{
  "hidden_size": 256,
  "moe_layers": [2, 3, 4, 5, 6, 7, 8],
  "balance_loss": 0.000444,
  "init_std_router": 0.0234,
  "beta1": 0.95,
  "beta2": 0.95,
  "max_steps": 13593
}
Below are experts of layer 4 (counted from 0) of a mixture-of-experts language model. Rows are named router (the router's row for the expert), gate (a neuron's input weights, with its number), up (a neuron's input weights, with its number) and show model dimensions 160-191. Each number is 128 + 24 x the weight over its row's rms, rounded and kept within 0 to 255.
After each expert's rows: a language model's description of what the expert responds to; "gets" lists some tokens that make up at least twice as much of what it gets as of all text. This comes from a sample of Wikipedia text that the model never trained on. Tokens count by the router's weight.

# expert 5
router [ 97 112 154 136 119 155 104 108 114 139 125 134 130 121 123  96  90 137 122 140 115 145 182 143 111 124 157 135 107  91  99  71]
gate0 [104 138 128 124 122  88 128 129 136 148 106 142 125 135 124  94 101 112 144  93  87 156 118 126 130 125 130  93 115 147 108 101]
up0 [123 118  83 164 125 123 119 122 124 143 125 116 121 151 128 153 128 139  75 153 163 145 135 111 153 139 160 133 147 119 113  90]
gate1 [145 153 144  93 156 123 113 145 116 128 145 106 147 114 131 127 133 118 118 150 131 138 144 144 131 125 136 120 150 132  98 140]
up1 [124 161 126 135 141 102 112 123  95 124 134 141 123 137 148  88 137  89 117 146 117 136 114 144 145 125 126 165 168 151 121 119]
gate2 [123 117  90 150  92  88 130  94  85 117 142 121 122 142 117 113 143  98 153 123 167 160 128 125 123 119 102 129  94  87 113 125]
up2 [112 121 156 145 115  93  85 181 157 130 109 124 112 105 143 148 121 103 163 164 168 147 121 110  87 149 126 168  89  89  87 144]
gate3 [110  97 107 126 150  92 121 132 124 143 149  72 151 152 139  97 114 117 181 132 145 153 152 129 103 118 173 151 133 135  88 104]
up3 [ 89 124 192 118 110  97 141 134 100 130 146 125 113 134 113 163 123 101 133 122 135 119 141 150 150 115 154 121 145 103 146 118]
gate4 [165 159 197 127 131 157  93 145 141 170 106 128  85 134 123 152 114 113 165 181 121 117 136 121 121 133 137 130 159 163 105 120]
up4 [ 95 149 139 131 100 124  98  97 151 132 139 115 108 159  74 169 105 108 120 106 133 126 143 117 177 147 150  97 141 151 121  98]
gate5 [ 86  85 108 118 143 120 113 148 113 112 119 155 116 138 165 115 107 138  81 153 106 116 138 164 129 124 142 119 108 113 178 143]
up5 [171 156 119 104 130 110 179 102  94  99 107 116 141  87  93 132 145 120 110  92 117 151 145  96 130 165 138 116 132 134 113 130]
gate6 [112  85 194 151 132 159 118 174 112 110  85 111 123 156  97  96 128  92 133 138 149 102 142 107 148  97 159 148  99 124 104 123]
up6 [113 142 130 125 108 158  77 122 132 113 126 149 136 103 148 138 154 133 135  82 172 159 107 149 136 135 148 145 125 118 147  82]
gate7 [112 177 121 112 121 150 138 172 134 139 123 125 134 128 129 137 126 115 124  99 155 158 111 137 121 148 138 133 156 126 145 108]
up7 [152 152 109 117 122 164 107 117 108 113 106 159 126 104 106 139 132  98 101 135 143 136 106 126 107 114 155 111 114 132 149 126]
gate8 [126 164  76  89  97 163 101 147 149 143  67 141 108 100 131 127 142 165 112 179 118 137 142 164 111 132 125 141 107 112 106 130]
up8 [110 130 142 111 144 157 125 140 143  88 145 166 140  88 112 109 151 103 116 133 150 134 136 142 140 153 163 118 137 158 173 122]
gate9 [119 123 142 169 130 154 107 135 131 102 135 120 130 102  69  99 121 111 123  98 112 177 135 138 159 135 168 138 121 124 105 124]
up9 [121 127 138 150 128 101 104 165 142  71 132 146 155 118 135 130 153 159 140 105  92 153 101  99  70 129 137 126 115 145 153  93]
gate10 [148 107 125 115 125 143 168 130 127  73 149 104 162 136 132 105 111 137 102 128 143 125 146 125 140 128 163 123 128 139 106 143]
up10 [ 76 134 120 120 186 111 127 133 104 130  96 129 108 143 136  98 119 102 160 135 106 120 113  84 122 119 131 157 100 120  74 105]
gate11 [134 135  91 138 121 154 107 108 118 135 134 148 105 176 102 114 114 141 123 134 143 123  89 103 185 119 110 186 128  99  92 137]
up11 [100 134  90 164 139 118 104 114 122 139 157 116 122 122 113 123 145 133 101 161  93  94 156 178 156 132  96 114 171 108 163 119]
gate12 [105  93 130 127 151 141 120 123 103 156 158 140  88 141 149 106 131 111 114 180 131  96 153 189 110 140  99 125 100 139 106  87]
up12 [ 69 122 115 141 113 138 150 163 123 146 165 100 138 143 160 130  88 143 150 133 111 106  70 124 153 123 146 157 161 133 155 160]
gate13 [122 118 134 163 130 180 150 124 162 130 168 140 131 108 104 136  84 120 148 111 106 123 125 135 139 116 163  97 122 102 108 100]
up13 [140  92 113 122 139 115  88 121 118  80 135 133 133 122 160 130 136 128 124 160 174 102 113 145 141 155 143 120 107 135 165 112]
gate14 [118  97 143  94  85  85 101 113 123 169 146 120 148 124 119 123 125 125  89 152 123 155  93 147 131 114 157 141 144 121 133 102]
up14 [151 148  98 120 109 108 115 101 101 139 152 131 126 127  88 146 139  83 118  93 162 163 146 153 116 133  86 108 154 105  96  95]
gate15 [114  97 113 116 149 128 110 161 134 100 110 115 115 101 103 157 123 124 152 159 117 115 113 138 111 106 120 159 118 122 135 124]
up15 [128 117 153 119 154 146 187 113 128 159 131 113 115  91 104  98 135 146 110 111 126 152 148  97 108 135 173  94 102 159 159 142]
It responds to: Numerals and commas. Digit pieces inside large numbers and table figures, e.g. 12,367 or 2,268, plus clause commas before which, who, but.
gets: ",", " | ", ".", "1", "0", "2"

# expert 39
router [112 139 115 136 102 158 127 117 129  92 125 149  92 169 115 122 120 107  97 148 140 150 162 178 109 148 128 140 113 126 117 111]
gate0 [129 125 130 133  97 127 100 108  94 154 126  88 127 127 127 151 123 144 144 142 124 117 134 123 124 106 155 105 150 171 111 107]
up0 [153 114 115 116 137 124 118 144 108 128 122 125 118 110  84 168 141 106 111 122 102 115 121  94 116 130 123 102 165 148 147 134]
gate1 [115 149 115 132 124  92 142  52 135 124 140 141 108 117 114 162  86 148 112 151 104 174 126 141 154 124 109  99  81 108  89 153]
up1 [107 130 151 108 119 140 112 102  97 134 107 153 140 123 154 125 117 161 141 116 108 134 124 124 169 104 113 119 120 116 107 136]
gate2 [117 140  87 112 162 161 142 122 138 119 131 156  97 131  80 140 127 142 103 181 183 112 118 153 139  92 154  82  72  83 105  99]
up2 [147 131  91 129 161 108 115 146 127 122 130 175 134 113 108 115 108  78 153 112 132 126 112 189 116  92 139 110 121 123 146 137]
gate3 [117 145 138 118 135 134 141 173 163 103 141  89 119 155 169 131 184 142 148 122 156 121 152  90 126 147 131 157  97 149 116 100]
up3 [138 167 130 128 135 121 152  73 121 167 138 121 119 141  86 106 109 104  99 170 124 134  92 132 111 126 115 126 128 116 146 135]
gate4 [125 136 161 108 119 133 127 133  90  99 114  99 178 131  86 129 138 116 131 135 162  92 121 130 122 108 118 109 114 137 133 165]
up4 [170 146 134  94 104 126 111 171  99 111 101 144 150 102 160 120 138 161 115 135 140 124 123 185 130 130  96 126 116 138 115 134]
gate5 [ 93 119 144 159  87 140 137 145 101 101 142 156 123 108 127 105 153  82 109 128  82 117 126 189 150  98  99 136 120 126 138 131]
up5 [176 136 163 173  93 110 135 153 146  93 116 160 110  70 114 140 100 143 166 105 112 148 181 165 148 100 151 117 129  98 136 127]
gate6 [115 150 128 105 155 156 106 130 117 130 171 106 130 132 182 130 123 126 113 110  94 137 113 144 145 146 141 151 161 154 111 142]
up6 [137 104  99 121 102  81 111 134 106 176 117 126  99 119 133 123 139 125 120  81 121 105 100  66 127 147 145 131 183 131 107  94]
gate7 [113 112 132 134 118  99 162 109 117 143 137 116 105 184 133  85 119 132 155 146 119 109 172 117 153 124 132 138 110 134 127 143]
up7 [110 119  95 143 147 146  96 145 119 127 140  82 107 107 122 152 144  94 119 132 180 144 120 155 118  74  91  99 130 100 155 136]
gate8 [112 125 161 132 159 105 177 130 120 104 121 144 149  98 117 115 152 100  81 153  95 156  97 149 116 115 149 109 152 145  92 107]
up8 [100 130 131 137 116 124 144 131 112 171 129 125 158 139 125  95 152 133 138  84  99 128 162 107  85  91  74 152 115 109 150  87]
gate9 [150 142 115 125 102 128 132 162  99 141  91 133  87 168 144 148 141 120 110 121 144 145 150 171  84 110 142  82  81 158 106 105]
up9 [147 132  89 146 157 121 126 135 119 144 100 146  77 114 115 181  82  94 131 125 122 173 109  98 102  85 119 106 121 134 134 108]
gate10 [104 118 159 189 100 149 121 125 129  92 100 106 123 170 114 144 125 121 152 144 104 126 132 127 137 131 151 155 159 126 149 127]
up10 [134 158 117 158 106 119  60 107 118 133 123 139 140 135 114 167 137 116 138  82 115 175  78 168 143 122 142 105  94 141 107 133]
gate11 [131 171 117 113 187 168 163 126 114 100 114 141 111 162 159 168 125 139 153 130 115 161 111 134 116 114 153 152  96 159 112 109]
up11 [142 115 149 126 106 186  96 154 157 109 144  86 134 123 170 123 134 122 157  95 135 144 154 125 125 107 149 147  74 153 117 117]
gate12 [145 148 133 102 100 128 112 139 121 139 130 115 120 155 153 106 141 179 144 105 160 129  91 141 125 122  89 185 116  78 156 187]
up12 [139 139  93 131 121 133 120 179 108 113 140 105 129 128 168  88 141  84 112  86 119 141 142 109 138 140 133  94 143 131 158  90]
gate13 [112  86  89 121 103 132 156  97 115 140 163 135 128 187 110  78  89 119 128 122 107 122 141 129 109 101 156 141  97  90 108 113]
up13 [124 104 102 139 115 119 119 141  78 132 107 189 155 149 172 130  72 155 152 116 152 161 123 129 146 121 114 136  59 124 140 165]
gate14 [122 143 155 143 144 107 151 148 134 132 118 154  97 102  87 111 145 152  99 127 140 113 135 127 135 187 131 152 149  97 106 140]
up14 [177 120 118 135  97 124 158 164 162 160 115 109  72 130 116 157 124 166  94 137 138 129 112 121 118 148 151 109 175 125 131 117]
gate15 [129 100 115 104 165 118 141 126 139 133 151 139  64 123 112 153 101 175 122 140  97 112 152 153 138 128 138 102 113 157  88 172]
up15 [117 127 119 130 126 120 151 132  94 154 113 145 159 123 154 164 102 138 113 120 102 163 139 137  83 146 120 103 137 114 103 122]
It responds to: Table cell delimiters. Pipes, spaces, parentheses and dashes between fields in tables, scores and sports lineups, usually right before numbers, such as 2–0, | 1963.
gets: " | ", " ", "\n", "\n\n", ".", "–"

# expert 26
router [138 158  99 132 157 137 113 111 102 100 133 140 129 132 111 109 105 150  88 126 131 136 148 157 106 128 105 171  98 129 137 129]
gate0 [176 104 100 128  98  97 144 130 114 123  98 122 130  89 123 129  73 153 132 149 100 131 144 125 135 126 101 107 139 111  99 134]
up0 [139 111 118 125 126 125 123 141 121 128  95 110  92 113  95 114 120 145  88 143 124 152 147 140 161 137 120  73 102 109 116 109]
gate1 [126 161 121 127 132 140 130 134 115 111 126 118 143 149 137 113 136 139 157 146 108 154 125  68 103 135 153  91 136 101 104 118]
up1 [138 125 103 167 141 158 120 121 115 177 148 157 149 100 132 164 115 128 126 153 178 134 117 125 115  93 122 107 121 138 116 166]
gate2 [119 164 136 124  79 122 114 135 107 151 147 141 105 150 130 149 138  77 130 146 153 114 132 142 125 133 148 153 123 109 139 133]
up2 [127 112 155 152 131 142 136 166  91 121 140 148 104 178 120 143 112 160 201 142 163 137 147 110  96 135 110 136 105 134 170 124]
gate3 [147 135 118 133 145 129 137 103 102 123 167 152 135 140 140 146 113 149  84 161 127 127 134 116 107 104 158 173  90 114 118 121]
up3 [142 138 129 137 145 160 124 131 129 127 163 114 111 147 106 131 143 122 155 132 120 138 179 102 124 122  98 194 129 123 126 120]
gate4 [132 154 149 128 186 127 131 117 144 114 124  78 143 123  68 127 118 144 103 105 152 124 148 102 137 112 103 146 125 133 120  94]
up4 [117 105 142 170 131 151 122 174 123 164 109 185 157 105 130 168 129 156 136 143 116 123 112 109 129 155 136 155 136 130 135 104]
gate5 [152 144 166 128 100 133  95 102 116  56  91 115 164 118 141 133 133 146 116 124 146 131 115 101 192 145 152 151 183 123 120 115]
up5 [125  97  86 132  96 141 146 127 104 163 136 124 115 168 119 146 132 120 137 152 144 140 120 178 154 106 162 159 103 171 108 119]
gate6 [163 134  98 118 122 144 175 157  89  65 133 145 123 127 106  84 130 142 117 122 123 100 121 129 167 146 183 160 162 130 138 160]
up6 [112 130 118 130 130  97 122 102 129 177 114 135 100 106 126 158  94  99 136 135 135 116 116 164  85 110 116 157 183 131 119 115]
gate7 [130 150 122 136 144 152  75 124 166 121 124 139 117 116 129 119 105 110 156 156 118 151 143 133 162  98 162 168 113 146 136 118]
up7 [127 154 151 125  99 171 126 135 140 154 135 109 106 130 123 125 144 149 104 133  96 104 135 110 114 157 101  94 128 165  96 117]
gate8 [149 129 116 101 105 121 107 122 153 129 104 120 131  93 157 114 133 114 135 112  96 137  96 131  86 153 109 140 142  98  74 154]
up8 [152 158 131 109 113 175 133  98 120  96 118  91 152  89 161 112 168 168 107 114 127 160 152 127 121 152 124 138 110 100 120 135]
gate9 [167 137  89 161 144 125 140  91 117 149 119 154 133 115 138 114 129 130 139 174 126 127 160 157 147 152 113 124 116 157 120 131]
up9 [139  97 140 108 109 167 150 115 104 187 103 156 116 115 142 121 133 119 117 148 198 133 112 100 134 144 133 194 130  99 121 107]
gate10 [140 140 127 133 144 119 130 128 139 157 136 156 152 142 127 105  78  98 150 153 160 154 125  82 129  69 156 176 129  85 133 150]
up10 [ 91 126 112 175 112  93 148 166 111 138  96 103 157 144 175  77 131 138 121 165 125 158 166 146  91 156  70 134 117 109 130  89]
gate11 [132 154 149 109  94 150 142 160 133 143  84 139  69 124 143 107 120  90  77 127 107  86 170 178 127 136  90 139 164 106 134 146]
up11 [ 93 133 148 152 129 155 127 120 139 117 140  90 126 161  82 143 122 119 173 121 156 172 104  84 153 110 131 163 156 150 129 130]
gate12 [150 148 141 114 142 127  86 112 117 157 162 147 131  89  97 122 100  86  88 119 186 141 134 131 149  88 147  98 159 149 156 130]
up12 [147  77 126 126 123 121 126 140 132 118 105 126 177 134 103 136 130 128 121 153 131 123 135 116  92 131 113 126 153 125 166 117]
gate13 [172 131 147  85 186 123  69  87 112 137 137 148 106 153 108 119 183 160 100 147 137 160 156 158 107 123 137 114 121 127 130 102]
up13 [104 127 130 165 132 108 135 111 119 119 116 127 116  99 173 111 122 143 131 111 135 138 122 148 130 131 122 188 141 175 130 122]
gate14 [130 126 127 108  92 141 153 149 103 106 134  83 110 116 136 174 160 127  98 132 115 161 119 141 102 148 116 119 119 182 123 132]
up14 [142 135  95 129 154 124 143 113 123  94 140 121 146 107  44  64 147 150 119 156 110 157  86 145 161 143 123 172  98 126 139 110]
gate15 [ 98 105 124 135 150 136 137 133 156 140 141 138  86 152  87 179 131 165 168 114 147 110 111 141 123 115 135 134 157  92  95 138]
up15 [159 173 113 156 141 143 118 115 113 118 131 123 133 117 154  99 111 116  95 137 109 113 108 113 124 145 174 133 102 113 110 108]
It responds to: List and infobox labels. Line breaks and plural or abstract nouns ending infobox fields, list headers and section titles, such as origin:, competitions:, rivers, See also.
gets: "\n", " |", ")", "-", " |  |", ":"

# expert 6
router [131 132 142 126 143 137  90 118  97  91 134 115 111 145  99 109 105 134  85  92 113 143 175 129 113 123 118 158 104 105 128 112]
gate0 [152 174 141 102 108 147 146 125 119 128 119  85 166 144  85 146 106 106 107 138 125 139 144 151 155 127 129 128 102 112 163 159]
up0 [153 138 147 147  93 107 137 122 151 122 162 120  94 158 158 118 149  98 140 128 143 177 120 148 116  84  85 188 118 121 154 137]
gate1 [151 107 132 129  95 129 107 153  95 155 126 128 117 125 140  80 148 126 146 138 147 124 107 133 133 133 151 149 163 107 123 151]
up1 [146 141 107 157  95 133 169 146 180  92 154  95 163 130 106 100 135  95 109 138 174 140 134 128 121 120 110 139  99 194 140 153]
gate2 [130 162 140 132  98 100 157  95 125 162 104 166 149 132  88 122 109 151 134 170 123 130 171 110 139 114 142 138  91 130 164  80]
up2 [148  99 142 139 122 101 103 150 118 101 133 100 132 162 115 150 114 138 127  87 111 180 148 162 134 112 100 150 162 107 121 137]
gate3 [ 87 146 132 117 105 179 119 105 116 102 116 129 158 108  97 125 126 108 137  59 151 149 136 110 110 124 141 137 144 120 102 144]
up3 [127 156 137  98 111 160 153 137 175  65 157 149 159 112 142 179 102 163 130 104 158 113 159 145  77 139 147 115  97 129 118 107]
gate4 [136 129 138 146 134 151 152 148  89 113 140 102 139 121 102 104 126 118 179 110 144 153  86 147 122  83 132 124 118 106 102 125]
up4 [180 158 118 125 118 113 140 104 103 132 132 117 143 158 117 115 102 143  84 131 146 149 147 151 137 145 132 169 165 133 163 115]
gate5 [139 110 115 150 133  73  96 116 111 104 104  78 131 158 138 111 131 113  98  99 102  94 132 129 120 111 153 157 147 132 124 102]
up5 [111 150 156 131 117 147 153  93 144  94 121  93 120 130 117 128 122 165 144 118 136 153 138 117 159 154  93 135 103  90 123 150]
gate6 [122 101  95 136 114  89 148 136 149 204 126 184 145 158 122 116 184 131 112 146 143 164 126 150 142 144 128 157 123 154 127 150]
up6 [118 152 139 136 100 157 117  94 131  93 108 121 127 134 177  98 136 139 123 135 126 125 122 127 114  78 110 100 105 141 150 129]
gate7 [133 111 123 112 166 164 124 140 161  92 166 150 128 137  98 112 127 163 147 109 140 153 168 118  91 125 143 157 144 137 151 124]
up7 [102 171 141 133  65 119 104 108 105 155 131 158 136 138 151 144 118 114  97 153 116 112 125 117 139 124 122 126 127 114 118 148]
gate8 [165 133 140 145 136 174 132 141  92 115 136 133 128 139 113 152 178 126 147  97 154 128 144 130 138 146 159 124 142 133 168 105]
up8 [ 98 130  96 110 102 157 146 108 111 140 116 177 148 151 119 104 107 152 134 133  82  85 121 106 170 144 127 161  93 111 150  71]
gate9 [104 123 115 130  85 134 134  96 112  86 134 119 100  80 125  99 110 149 136 148 131 144 100 100  97 109 121 116 138 127 139 123]
up9 [137 137 121 129 114 112 159 126 114 132 107 127 120 151 104  90 129 103 112 127 118 175  90  99  70 125 121 133 141 111 113 136]
gate10 [104 149 122 144  99 103 134 144 112 121 137 148 133 125 135 137 118 159 133 137 126 144 162 125 104 120  78 134 121 129 130 118]
up10 [137 142 157 116 151 159 148 146 122 101  96 132 131 112 146 146 149 132 144 149 112 126  88 181  87 110 107 107  83 176 129 167]
gate11 [ 98 165  97 173 138 157 129 151 178 136 160 132 125 121 160 197 132 137 119 125  91 168 139 114 119 125 136 145  77  88 136 115]
up11 [168 106 103  63 120  98 121 148 127 192 148 154 128 124 124 116 148  95 142  98 173 107 130 169 132 151 151  98 136 160 137 131]
gate12 [117 132 140 164 159 154 130  89 139 111 168 120 139 156  90  77 141 162 130 121 143 134 153 145 136  79 134 157 146 130 118 100]
up12 [125 137 139 124 119 131 144 149 159 128 139  98 119 127 151 124  93 139  88 124 118 139 115 166 132 124 123 138 107 161 109 161]
gate13 [118 111 140 112 175 133  93 166 147 131 154 150 121 134 138 118 104 156 102 137 161 138 136 154 111 168 127 134 120 155 127 148]
up13 [ 87 153 153 122 148 114 154 128  82 154 103 117 121 133 125 111 126 139 115 162 133 151 110 152 127  97 140 152 146  78 118 102]
gate14 [121 101 126 139  94 124  68 117 131 152 137 114 135 165 178 142 123 132 108 170 127 102 109 118  92 121 104 154 161 135  89 130]
up14 [110 114 143 123 150  92 141 126 128 116 150 103 131  96 135 119 108 103 119 123 137 115 120 144 118  89  97 114 116 119 170 137]
gate15 [181 107 116  94 107 127 108 117 138 125  95 102 131 113 128 168 120 107 141 119  67 104 130 100 106 145 159  86 132  83  92 112]
up15 [ 63 170 128 127 110 180  97 157 104 115 152 173 121 144 142 122 144 181 138 120 133 168  91 135 146 113 132 146 142 150  96 139]
It responds to: Verbs, adverbs, connectives. Auxiliary verbs and connectives in running prose, such as was, is, were, has, also, but, which, plus adverbs like widely, sometimes.
gets: " and", ",", " was", " is", ", and", " to"

# expert 10
router [117 120 139 148 140 156 127 138  80 126 133 135 124 128 116 150 111 120 118 111 116 162 170 138 117 147 162 157  91 111 142 141]
gate0 [112 142  94 106 112  97 146  82 122 104 104  94 147 131  94 154 122 100 158 130 160 185 138 135 104 143 116 148  91 137 122 156]
up0 [125 116 132 154 166  70 113 152  92 129  94 156 138 132 130 154 171  99 101 113 107 200  95 145 125 134  88 120 128 118 139 155]
gate1 [138 188 126 133 143 116 127 135  83  98 127 121 126  86  99 167 126 107 150 153 140 185 152 144 124 144 159 157 138 125 109 161]
up1 [132 126 165  86 150 121 171 123 143 136 108 113 124 142 174  86  94 196 142 141 140 156 122 134 111 136 119 132 133 135 142 159]
gate2 [116 118 157 137 113 183 141 156 107 137 103 151 110 149 115  97 119  89 124 139 125  94 142  80 113 123  94 144 129 135 150 173]
up2 [122 133 146 150 130 169 108 137 176 104 132 140 148 121 135 109 169 133 134 117 101 129 115 136 134 132 102 134 125 135  94 121]
gate3 [134 100 131 104 163 139 141 128 111 121 146 120 108 107 122 138 128 116  92 119 112 164 105 102 150 161 157 161 139 119 168 179]
up3 [135 137 111 145  76 124  88  97 120  95 137 144 119 147 114 127 156 154 138 153 118 115 156 135 148 153 124 138 197 175 128 136]
gate4 [117 156 113 135 136 122 120 125 132 117 133 115 148 114 119 103 156 159 120 133 136 121 137  99 174 160 149 130 147 131 113 148]
up4 [127  80 119 129 151 105 139  77 117  77 139 126 163 112 102 103 134 149  96 123  78 142 142 105 116 153 133 147 132 111  98  89]
gate5 [114 122 103 118 104 127 127 152 135  95 112 155 161  48 130 130 125 117 139  94 137 110 116 129 141 115 112 122 112 134 124  80]
up5 [149 107 160 141  98 175 164 102 162 134 135 122 129 116 146 159  85 128 175 132 120  55 105 116 194 124 137 131 104  91 151 146]
gate6 [107 131 114 139 100 103 190 125 120 145 113 149 139  97 117 127 123  98 126 105 139 162 157 141 104 146 142 101 108 136 143  90]
up6 [126  83 110 151  99 187 138 133  99 127 131  98 158 144 131 170 139 134 132 155 111 154 123 173  98 118  97 127 133 144 120 117]
gate7 [139 159 129 187 101 172 161 146 148 135 159 104 151 101  97 140  84  93 130 134 146 167 145 138  94 176 176 156 109 149 114 129]
up7 [106 151 109 113 173 113 147 123 137 130  98 157 165 156 116 114 106 121 144 109 162 107  91 137 114 112 129 147 115 118 114 166]
gate8 [121  95 112 133 129 113 102 119 126 136 140 154 121 125 106  89 125 140 113 158 198 131 103  73  93 122 159 163 104 133 140 153]
up8 [144 142 157 170  61 172 115 179 165 142 145 111 125 160 142 104 142 109  92 118 140 110 156 150 114 111 156 160 135  95 136 139]
gate9 [ 97 106 109 149  89 133  96 160 125 140 163 129 127 169 113 128 138 101 122 167 123 141 141 140  88  90 120 153 109 146 136  99]
up9 [142 123 102 127 160 127 158 152 117  87 170 156 123 130 148 142 123 152 126 115 136 162 147 149 164 147 107 107 129 141  88 121]
gate10 [126 137 131 122 128  84 157 142  87 136 101 101 122 133 124 158 170  92 102 146 116 151 126 137 132 150 185 107  69 138 171 157]
up10 [ 90 164 126 176 171  99 129 154 137 133 126 135 127 125 102 108 122 129  98 143 141 154 146 158 110 123 167  87 111 113 130 142]
gate11 [115 131 117 113 104  69 104 164 136 108 105 120 113 195 125 132  99  94 123 171 147 115 130 104 112 122  96 128 116  90 120 153]
up11 [ 89 116 120 129 176  78 148 137 138 190 125 126 133 137 126  80  99  96  96 114 138 113  92 160  85 103 114 138 135 130 138 131]
gate12 [142 105 160 164 107 166 148 166 128 140 112 103 102 144 112 109 118 142 146 147 113  91 116 138 157 137 130 129 168  94 157 149]
up12 [138  89 109 142 146 130 159 137 107  74 155 140 103 102 162 143  69 166 144  85 137 126 136 162 142 143  85 173 136 114 129 152]
gate13 [144 143 134 171 113 156 108 138 135 147 113  98 144 148 141 118 138 110 120 157 133 124 155 129 140 134 169 158 132 112 102 156]
up13 [173 153 139 153 107 134 125 126 142  99 141  91 135 102 120 112  51 118 120 144  90 171 138 150 100  88 139 128 125 140  95 140]
gate14 [138 142 118 145 128 125 116 152 117 131 162 107 108 164  95 161  88 133 127 116 122 168 118 172 154 129 181 122 140 147 176 136]
up14 [131  75 132 121 119 139 123 134 141 106 185  99 120 111 129 146 145 113 102 121 161 114  92  99 105 166 150 166 127 173 140 161]
gate15 [105  94  69 145 119  92 164 140 125  89 129 143 139 119 101 109 156  95 142 148 116 161 155 126 145  98 115 159 142 124 137 137]
up15 [ 82  84 135 126 140 161 119 143 113 118  96 131 115 126 145 127 107 143 151 155 114 132 105 155 118 117 123 134 122 134 173  95]
It responds to: Sentence ends, table separators. Sentence-final periods fused to word endings (s., es., ation.), line breaks and table pipes, plus compass words like north, west, to the east.
gets: ".", "\n", " |", " |  |", "\n\n", ")."

# expert 36
router [109 130 134 130 141 148 115  85 100  77  98 177 109 128  97 146 111 102 126 147 120 116 158 160 120 153 118 148 101 123 143  96]
gate0 [135 134 105 136 109 108 105 120 144 109 106 144 102 141 115 159 107 118 132 130 123 122 147 102 152  94 119 139 122 120 127 149]
up0 [136 152 126 104 140 109 144 137 158 128 105  93 179 124 125 142 142 147  97 144 106 147 158  76 126 111 136 110 119 139 138 115]
gate1 [139 149 126  79 140 130 121 109 185 126 137 131 120 106 106  99 135 105 119 131 123 135 141 117 103 157 116 119 145 133 153 103]
up1 [110 110  72 146  80 130 114 181 130  85 154 112 157 117  94 124 130 115  94 103 160 117 113 114 118 148 144 120 139 116  74 127]
gate2 [ 96 174 137 131 142 138  76  89 109 115 184 140 163 101 150 109 134 121 152 174 157 113 136 124  99 116 168 111 113 103  88 138]
up2 [168 176 125 160 139 140 135 133  80 101 133 102 110 156 121 118 137 123 124 134 104 144 150 122 136 158 155 166 140 163 153 158]
gate3 [103 141 155 116 154 132  87 119 110 143  94 145 136 111  84 104 131 115 166 151 133 142  99 123 180 145 124 106 142 102 108 138]
up3 [112 134 104 152 127 108 147 157 127 139 184 102 124 151  99 157 123 115  94 158 102 151 127 105  74  96 133 117 120 145 150 130]
gate4 [120 159  98 114 153 151 146 137 112 135 133 142 148  86 106 104 165 110 132 120 120 174 149 132 147 147 130 134 108 121 119 154]
up4 [156 129 123  93 146 128 103 100 130 123 144 129 113 155 165 142 127 124 124 124 116 120 132 102 133 114 157  87 169  82 156 156]
gate5 [131 114  86 110 123 128  82 101 114 153 142 136 119 140 113 136 124 103 139 146 120 108 124 120  97 125 123 134 176 149 113 143]
up5 [ 93 160 121  84  80 133 126  87 139 122 108 128 132 153 124 104 143 117 111 137 144 153 118 119  83  93 114 100 129 114 179 160]
gate6 [165 115 122 137 113 135 118 144 114 138 127 155 142 153  99 152 114 152 129 149 114 114 150 112 134 166 107 145 187 136 134 143]
up6 [104  60  95 122  93 109 128 112  82 102 135 150 135 100 132 144 152 112 137 110 119 119  92 170 138 122 160 107 126 105 153 107]
gate7 [121 134 149 137 143  99 126  55 119 118 126  98 137 111 120  84 117 130 178 104 113 148 113 143 135 117 178 145 112  97 128 158]
up7 [ 82 139 132 133 100 108 130 178 146 115 140 145 134 112 121 147 107 126 127 111 121 115 133 147 142 103 100 170 134 137 191 132]
gate8 [138 140 130 148 122 122  98 150 119 136 125  63 121 128 120 154 162 129 135 153 129 147 138 116 129 173 135 128  97 147 110 118]
up8 [120 108 122 131 183 126 152 134 125 130 128  94 115  48 137 122 173 139 153 103 174 157  82 102 118  64 125 164 135 109 159 105]
gate9 [107 149 137 154 134 129 131 125  99  95 105 139 110 137  92 112 108 188 105 130 137 129 129  97 158 167  82 159  83 142 141 109]
up9 [175  97 113 112 115 101 120 186  91 110 124 124 175 154 170 100 109 113 137 131  98 117 125 117 108 135  87 109 118 143 156 109]
gate10 [157 110  90  89 109 167 108 130 127 126 117  95 141 140 120 135 133 176 107 110  85 119 163 102 126 119 138 135 122 132 115  78]
up10 [149 148 131 124 126 111 167 140 100 105 158 133 132 119 141 144 156 139  96 138 162  97  87 101 123 110 116 132 160 125 126 148]
gate11 [156 152 129 135 143 132 158 155 113 114 130 137 118 102 134 146 100 129 128 135 116 142 114 156 125 154 154 151 116 131 129 112]
up11 [164 139 101 107 136 113  96 122 113 125  92 117 112 105 124 165 120 104 129 196 141 128 145 129 157 127  64 118 130 154 112 136]
gate12 [136 141 141 149 140 156 131 140 168 131  92  91 132 116  88 163 109 122 112 161 158 104 154 109 110 133 131 107 171 127 130 123]
up12 [120  96 114 109  81  67 135 158 151  93 102 118 132  93 109 115 110 117 152 100 132 165 132 187 117 123  76 106 105 157 134  85]
gate13 [103 182 114 114  90 141 161  95 134 142 125 147  95 114 136 113 102 142  94  61 121 101 110 116  91 168 145 123 151 151 152 151]
up13 [160 100 123 136 143 121 140 140 134 104 143 123  97 112 145 153  90 135 155 110 134 114 138 167 122 136 158 167 117 120 116 137]
gate14 [158 149  97 153 109 163 149 150 166 130  90 144 165 146 138 108 138 124  86 198 118  82  94 106 102 125 157 132 164 136 123 150]
up14 [107 102 161 173 130 154 145 166 118 111 108 144 126  94 132 103 141 133 126 107 116 139  97 143 133 130 136 131 154 123  84 156]
gate15 [130  83  97 189 152 108 119  96 152 139  65 136  84 125 147 101 145 133 179 165 112 120 147 126 129 117 134  92 123 139 163 119]
up15 [109 145  94  91 152 135 105 155 106 106 109  80 116 115 112 169 124 135 146 137 110 141 131 109 123 143 151 127 150 165 132 106]
It responds to: Biographical surnames and pronouns. Surnames opening biographies and sentence-starting He/she after breaks or periods, e.g. Robert Henry Quinn, Rod Laver, ", he was".
gets: "\n\n", ".", " He", ", he", "i", "s."